From a checkpoint of a small mixture-of-experts model trained on Wikipedia.
Size: 12 layers, vocabulary 8192.
Training: a variant of SOAP for the experts, 289M tokens, 4416 steps.
Below are experts of layer 8 (counted from 0) of a mixture-of-experts language model. Rows are named router (the router's row for the expert) and show model dimensions 0-255. Each number is 128 + 32 x the weight over its row's rms, rounded and kept within 0 to 255. Numbers have three digits each.
After each expert's rows: "mostly gets" lists some tokens that are sent to it at least half of the time. This comes from a sample of Wikipedia text that the model never trained on.

# expert 14
router:102178126060145137240111120180093117143177148124150122119130050120160115179087089120110183132162103121101139135165129159113207141151096122146141091115091153105182100088099157117113159123115140077067122121141098123121113098089181119138109112127091108095149137135155101156187186150151192183039141103107139170094127129155172100156094089099095114126153170107174106133097155138153160144166144149100108123105129109120146147165114143130172128086103085131098182096143083135134157147152133114140174070150167161115138147128116091134101114120132123069149166105152122090118044146121134150189023155115179147142072137114124164076177107140125132114128138131152202149167082123175121065118080126149145113067102131097124111142142094147111153074123121085111132128061065125138167125086150
mostly gets: " Candidate", " Pld", "See", " Votes", "Scientific", " Description"

# expert 83
router:128167116096090109098176103056141124141098137114137108143110112145153101152117126074121121177184171213137137143134159143167061083140087119102170140141117144192107113133088163127100111109095167121092114090116107154121120160069125131137127093132157143190115137177098122136152145137105100178116135148065114209082138052127134123178164102172096173133151143131187109148110116139170125162136123140153116104124123035132202128164109162172119196120095188141105134115115068124131149148125162092108125084141107058126144142106172119121086169086154111075102162095172143066123134088087135119147087132117159143136121135132108174133113077140117057093192143113204137105156149131178135133035133151125062157070123148100102127142184144078118098104162152078144095151103108117121151139173102
mostly gets: " Your", " Best", " You", " &", " Love", " Night"

# expert 68
router:105135178069163133093164102061171134072153105098032147161144154121095130107022075180158182149153113148067171138135142121097153099138079110065147127135142148145212104095134158041097134121068186115087119106151121105147127116074127113131132113123053168107101113178167134174167120134119154142141151114141115143112128128158140134117150144116112163130088114131098130151139090138149162080191106100157104132191091117111101093163111124129175136151100146098088175119124092133106150096204109093121095063168150132066154174126152074095146117140161126138090163121165162035076107125134134092103124164098148140109085094123117146063141094116139114113147147094162097102119120148126117102072164099142148191116162162158124109147177144126059130117124162107132161145153155125174138150137163
mostly gets: " William", " Steve", " Mike", " Michael", " Arthur", " Jason"

# expert 80
router:105159146069109111171089124152114087099157097122132133161109110076131094156118076099129193190169147109154167139170107168114135105074089136157149095131179139109204069104158127121126101113183115148145130106123085114152085121085177099148088122141086104132157118137114049124164185153150152176077091159076123170139187110173123107112111109112099133122158104098197095113089174114162135126155170145102151094150151106139147153166104157092125155058097084139133143102159075135103168132156150105142115078185172133122194131098127079146122112130114140088145155103121112129105113096114182101164047143097125177134067120148170144122171142180124132149117148136150169086184127165176089089110092216192107094149141108127116101102154132128107168085161106115184172131093071153154130063142144
mostly gets: "Scientific", " Apps", " Candidate", " MPC", " Animalia", " %"

# expert 51
router:174131191156173130147193124102153096142138129086107089108156134089161138126111067124160186127149152167135119137205118169130143137092088099135119164098152148197148051103111105121128113114107174121094133102135142124141148152113153162089116119111121164137098118127146053205171122134118128151135151156118150198084171053181141094107177144150148147106120078135166070130182122209202119146139157086087143135170163142129187141161125157137136120095103134144107124104145141143208118143171102140164134087148095124110125140121139123141131124108131135045150134100079105112130148081106119103193092163100167140160146137149078188142158068149160151123137158175152116081160102111149114077103197126135090170084077191085075162129193122089166098150144120081116085142121086148145124162100149
mostly gets: "ological", " natural", " economic", "itive", "based", " heavy"

# expert 54
router:078104132112149142163161149123103115088107122132082149105102084142108158089046094117192098119216150146151110136177096166160126123132113136173167076126133166113155103177121146128162086104078126106098126126150151109096086181104170091080122090094102142125080122150153137201169148131079157141080119221127035178102167159117162116140142108108136115094071153103087109122096097164153115161133122145141118106169089101156157094152127104161105092064133171102110113154120125134174184135167081059156148100148114152090098163157142058084099158120138131102160124156173145106122127132105128105187166119111161135155177129130130164143168127165190144087163143129158211148145135132142127105085133123221114183144117130114067170119154146100169106133168125097138127184095115147138116100166180
mostly gets: " tra", " bo", " fe", " ve", " sh", " ra"

# expert 61
router:146088129106126157185151131090172124205156114096133117148116128074125073161111141097215214160188107154139136104167178186167100138121129103156158125115210143120178066128142091117113166144109127063118120112170120102182105118110162181100129153113151150160101113128151100179164154155101167135136080142131072124096162098136102118083125116128129128130080126082173064162095107177146176139131133092109119122108151160093119130175131121135195162152114120153088135084153138175154168134124128068174105080099070096143130142136107084162119146147200145102187119089137163123112125097093148099164070112076134131127162112143115176118168086168112079083115106194180145135201162112154148083109121098122165133127158169123133140100179132098131151168109152095132198113138103117204131095137134
mostly gets: "ations", "ments", "aries", "ologist", "ators", "ities"

# expert 41
router:139066125133164179152091140198184082130085050154105123154114097096077116156121142131161129120148139132136106218169165166152169108125123108132163129126140121128149104132099109128142118092102166128107103063113153161186139160108137187110153125145097154127114156102115118151110188198113142150125133163122118142086145121201160162132153158042110191114093182126123099160139135136143124180132094138155144106209208091166153109190146115108145154142103141075125124088189096157116124125110149040112118112108142096102199165151176099141094162088153083126100132102104143117114078095115118064131107121118147115190103061141143116075109076214170177108137143128151137096137116112121129117114144110138085153023145162162107128129177104095132133117123093128121156162164146143102102142114167
mostly gets: " fellow", " well", " assistant", " senior", " deputy", " best"

# expert 49
router:114126169066179128103144116128135149196122116140073127181131121139076081130082089172160111115135184153041103140148125132085131094149070107100130123167125152141239105083082168053092117144081113117078119121109103145161083126102157128110165122129087134108091138137149116149171167116093134210104171184147114163092150111196156157112106122102059127108106106136117067165134111104104145079155132095167138157144131115178117091141066124137117192157061167107123122111121113142122110082146098078129050043148138120071162150108154062113096100113172135132169152124175174105145104129094147072134175178129137142108134096159184178112101085125124128139105129112170123156122144154184117131094144144141113156164133148191174163131130130124111126125100194136104150136166084137132111137142144
mostly gets: " Rod", " Bh", " Kr", " McK", " McC", " Dav"

# expert 43
router:168111155080089101228196162107104120156152138082102138090115148036143100115123134151148151180193164182165142087156242168098106102095118058087153133070147110137132107130124092104130076125091146091084156139107046120093101082098123131154154128127094119099130142133113101141163168171114112186096076184113118152162113088165140125110132124078087144096124146099139141129137152116146096167134174096133137122149121099099110100134079131120089167075053182119116123121125091091141146137176120070152075126118170143087162148140131093129168107074176126094149156056127106088068074153131159117115117151142137147123131088111167155113108138131119135150148112092168106062111088112117132084088149130218093144090164152110159073136115121147143135102130168117166151156149163097114140131119141
mostly gets: " Turnout", " Loss", " median", " Runner", " Bronze", " DF"

# expert 21
router:131140148094185125125183092134160165074103052087123078162138096095080114161104104181176127136169119158106102153124123220103114105132100114111163111095099139156103087166094112082154083084110115128099147055136120077147114148142167113163205133153119159153123231163183111168200142170106156096092156111108075127110132111103141141067114138133121122080141151029200089125158132114154126119168162141124118108141116136168116089148099114144159103149114138081082116122154125178170185117145100083135079123176120125081130165118122114161122159134159118118127145126096141084108078080110147094137125093122132160144130086162110163175083087174161072136156151190103095113136082152132153158070118155128126128119102179134090141112139160062115120130106120146122133214179128131156176132089129
mostly gets: " against", " joined", " alongside", " using", " including", " involving"

# expert 42
router:158167119111127188171121093147130162134099105123116161143154117085147126159124162179141117127146154131141135136193132176156094131152128114105149156120065139129148073145138095118164051153092115073140102123159051096128133159118168202105150066148101140172144155109097113160134125142115133160123135133172147132094142093133150167096168107094107136084081110139169149128054171145183110097236174136136131110096153093154138126147094115144188115063092147079095147077230080124149192173140052104147102104099099179089115128094145124135116126096149082108170184089100142106153151070062165094223150110120168139145106134119102144134137158164154118104145147105146132109143139149178103155083127196147079109107094134175152153144148134126140093118112138139104089144174160156139107103077154
mostly gets: " her", " his", " their", " its", " this", " voyage"

# expert 25
router:093158146090165071179182122103133074145134156119153128120118084081154145180096133079139155207146166107077158136216126136149117112067071153130165130115129116139188073096108145107117141124123150113101117099152083165114163151106176155116151149132150128150124098128138120181197212120133122223126159151069086112107151039124156146143141166130122134094178103121195099155132146135144142154164147084139107111152117123117134149163128178102156125098086131140128116142165117133177141153142105128125148090170147119138160110138145127115115139069134155130158129115100143124091147161100176105178037157103089163111105134165142158115152093169166144155138160169138159090193083160173084058055091111099085119081078132114137107104145163098108159062134067071155138133096083140157119131156141
mostly gets: " Pts", " Notes", " Double", " Team", " Candidate", " Event"

# expert 81
router:145094134133144157129144089069131139134189138047067099128148115104118083134131131133158199095166179169150105140138126195107100140073103157151167134064158132174126117130080104109139078122036125127143137086130092151189144111149174150110167128105121149158109130099147073165123203155141106162140093185177151118134153076149146137114116122129079163070113112095086117160081159189144142144130147083140157103161119127134175113170080108128154121062043174166132129148177123142191180155089098097126135128142102114122172116127181106107109096093134112144149126089137089101147137117090143098097122149091142221104169118176160192151170095183125150106147131124124133085132069086140109094069112107164127136085130151147123137123096146104170127149041111103101160168128169139152117087092129
mostly gets: " cm", " kg", " mm", " lb", " minutes", " metres"

# expert 64
router:136105097105167097125131132106132146080147074090150083116090090124106139201140092153162142123178142174129116128137148195173133089120110106131170050123118173119104117146077104089109103086112183104162101062126109149165117107097167121160126131118116168122154172176137096149206157166121142124112156135088082106136151093151076080117122129147160132108096114076133110119084125142164188150154132129127119074084141091089104149162094136138135136125086121119062099059178095150170157123150116111152069076146127108083154126137161085140136159116145116118168189168078150110102138079080149134140102169153153174090126149148137199158113118200101088138145170124118144115174077133064137133076150104131119146085117166090083126143143088066086180166075174143156228178087120132142139164155123
mostly gets: " among", " regarding", " of", " for", " against", " between"

# expert 73
router:095118153136161066172125054134115144196180142097057117175130088113128112142119104141177175126168142150082092110125189122150107090162037145115151120100146183102135126114119099136119103145117153073086141054096043158145104080097135159122198134134080131095085114216148075121144110178151150162075114184154109121121149077115155109095120160149081126122145124123180091170123128147101174115134108113133106124091149127114166096164070119136183193116113166098123086109150087131167149178158122087107090132144144114099164157091221144122117069089200099106183079127177108102121108136075187116116119147125179131146113110136145146134152105150172108152094130100151100162116157141164140127086121198144124150124152170176124116099119135131059123131122134110146148097161173160130136132140138
mostly gets: " ENG", " BRA", " ITA", " FRA", " Hungary", " Finland"

# expert 56
router:106146156129185090102141076145139158159110112102123161172114132098076144141039102176169136128152120118099117118126150131100175120129074153122180112156096167120193078071128168088127141156072095125137062069156145112147145179131172100094175093129077173095124157115129140172137128133098144178088124129155095134108172102142122170073143095135108149123109089111111050150103146139111136096147166099140098159114098073149091123147069097133149098096106143081059136128112069160196153148179084099149091066130128095051168096114136063110160144093149119150140143126133155073079112086139189070140157135127104178190108121175107181137157124117102105120139137116171105125097155174118140135119137145134128149088123166173120105183183163117079146119137213120118129138172084137150116184111164
mostly gets: " Atl", " Som", " Pal", " Jam", " Gaz", " Ut"

# expert 84
router:120121160066224161139159187130115110098156167109122143169161112108168096176119146084132160128123160123108084161163143139165124110118106150129127114090107167173178096135109136051093132121129114115130164138171060113163108134132157156094156153094107064100147127123118098150120114159151102162100129114092168165120145081154087115113132121120143158145159131140100127115126167156150191163135145089144157112186118112102117086195060141152226183091106107145099103057119135130135187108113138103089111080128147100147181193108174068102106107084153098123129136124147086051117087048098161110098101182116125159126092133191155148138155100161145109060106194126141104073164103119102125103055157139144119114111107120127107104099143117063116126144153138132137167141096190192117143098156191
mostly gets: " During", " km", " Density", " According", "^", "⁄"

# expert 27
router:168149164078123154129166112172110105091105105143157116146127130121126122161075127113198170163113183154140110136155183126120120109101033107104150151085089168218142106123100096088146123146108153073101106130106092164097136177126193155088141083151103141109167132097149095220146140147148161161138096141086104102085184124156128105103127160138120147135174104115151089161084148163175141112147115127166133063160075095135155123147066153170143134121059151112101144094136088139166159128116089143149138115122088051084132164149115117120124126111126067113161135111152152103105127077094183089156101154099098133175103130211099183120139106159118125136147150163149188113182075130157152096143096120127059101086134125109146134128136168045144121079179107082164120121189122081167098114124181
mostly gets: "iji", "wich", "east", "elt", " Coast", "erb"

# expert 50
router:160147128030202106154124130099118136100107144086109125177130095131139131089115097080187091148129125159104114118165099182132174124120135094120175100100180064120137086157104132121134068141115120114106088054139120128158095087085118104144185122083055197103119217132109098183144176144098181144088114110098137145125148151130142149116129113105125157118161101085140130155136122138112156126196102092188141154171146081186117076159117115154160136095135169082104169128138127171113141136118118121110145117171088148120172118124182101108119147106113141076144145084143110116100125101113209119194105117124166157143101107195058172099126100129080081149166140174091103110070124158159136132130143153180085145077119225116100101126120123064145099120127191168123117101148156142077127118149163
mostly gets: " including", " except", " include", " like", " called", " alongside"

# expert 86
router:137159196019147139180136170087129159149163138055092159137121146095150129146092123144157152149152168160117120132167167134136145084112083074103150132120114158157121134183122141138114098113076131129109158112127098118163138104106147086122123055143119096127102108056106101151132133136098135147099168188157117152129128102123117139084113117147149125089178168102139138127100163109105110107152202134162121107150153090106120101123110109146171176135033138115077110118167094111170129176149159063112128099209124137103140152146123134133116155078255152111164155109137116106086047163125174083123133148140185136147166119123123132136113178149176119179131146138140162103130146099101191104089111163223124175096127170133117116177171097125162132125125117151166137143103143146178086189116143
mostly gets: " MF", " FW", " DF", " GK", " ENG", " :"

# expert 77
router:143134081130139137149130127122209188108155078077111145159185123075142161153153098165155123185164140118113099117210135177089131086138131135107160141122098166128187066105104162092103119101128142104108090150175094082151099187063112180144167068118140145115159142110137097147075133195119176199150160135129100148101177136182140133129140093144131113052134172129124132109113142139120146152255098156136140130119143133144141071144129178130177128143119116078140122093153127132120180161153111158136125083156125151104112142134105177095105154131176098106162104072138137093105147138101110054173123179123164100133144165079100180100133101115109106077107183130116099084113118182111160074095178100126125164119124158146141113170104145045100150120098144081126146160142095161155125100136153
mostly gets: " his", " its", " their", " these", " this", " her"

# expert 89
router:134084143124115153135108083115162137089126107088098137104112133130175092137090117153102210159139161209177142180151120216173162137127158103116127070137137096158203098142121139088103120104139088124134111096136140108155113146136132167101187070108073163125085176140174088168135149118094127158080133143142072115139173126103098162120156141146120118104113200058120071191173164101186135082130149146116120100142105159145105150157109114156125182103111132098052128123163149177177173174151047091189126121138114103081120141116170123131126146121162095083148131146130175115070116115089129077166100090094128115155135121115118116124141101147093104148186102153198134130182160091170150056114133115150146134133143110149088169171145141108152090130126077130126149206151140121114130162055183
mostly gets: " success", " victory", " role", " relationship", " attention", " conditions"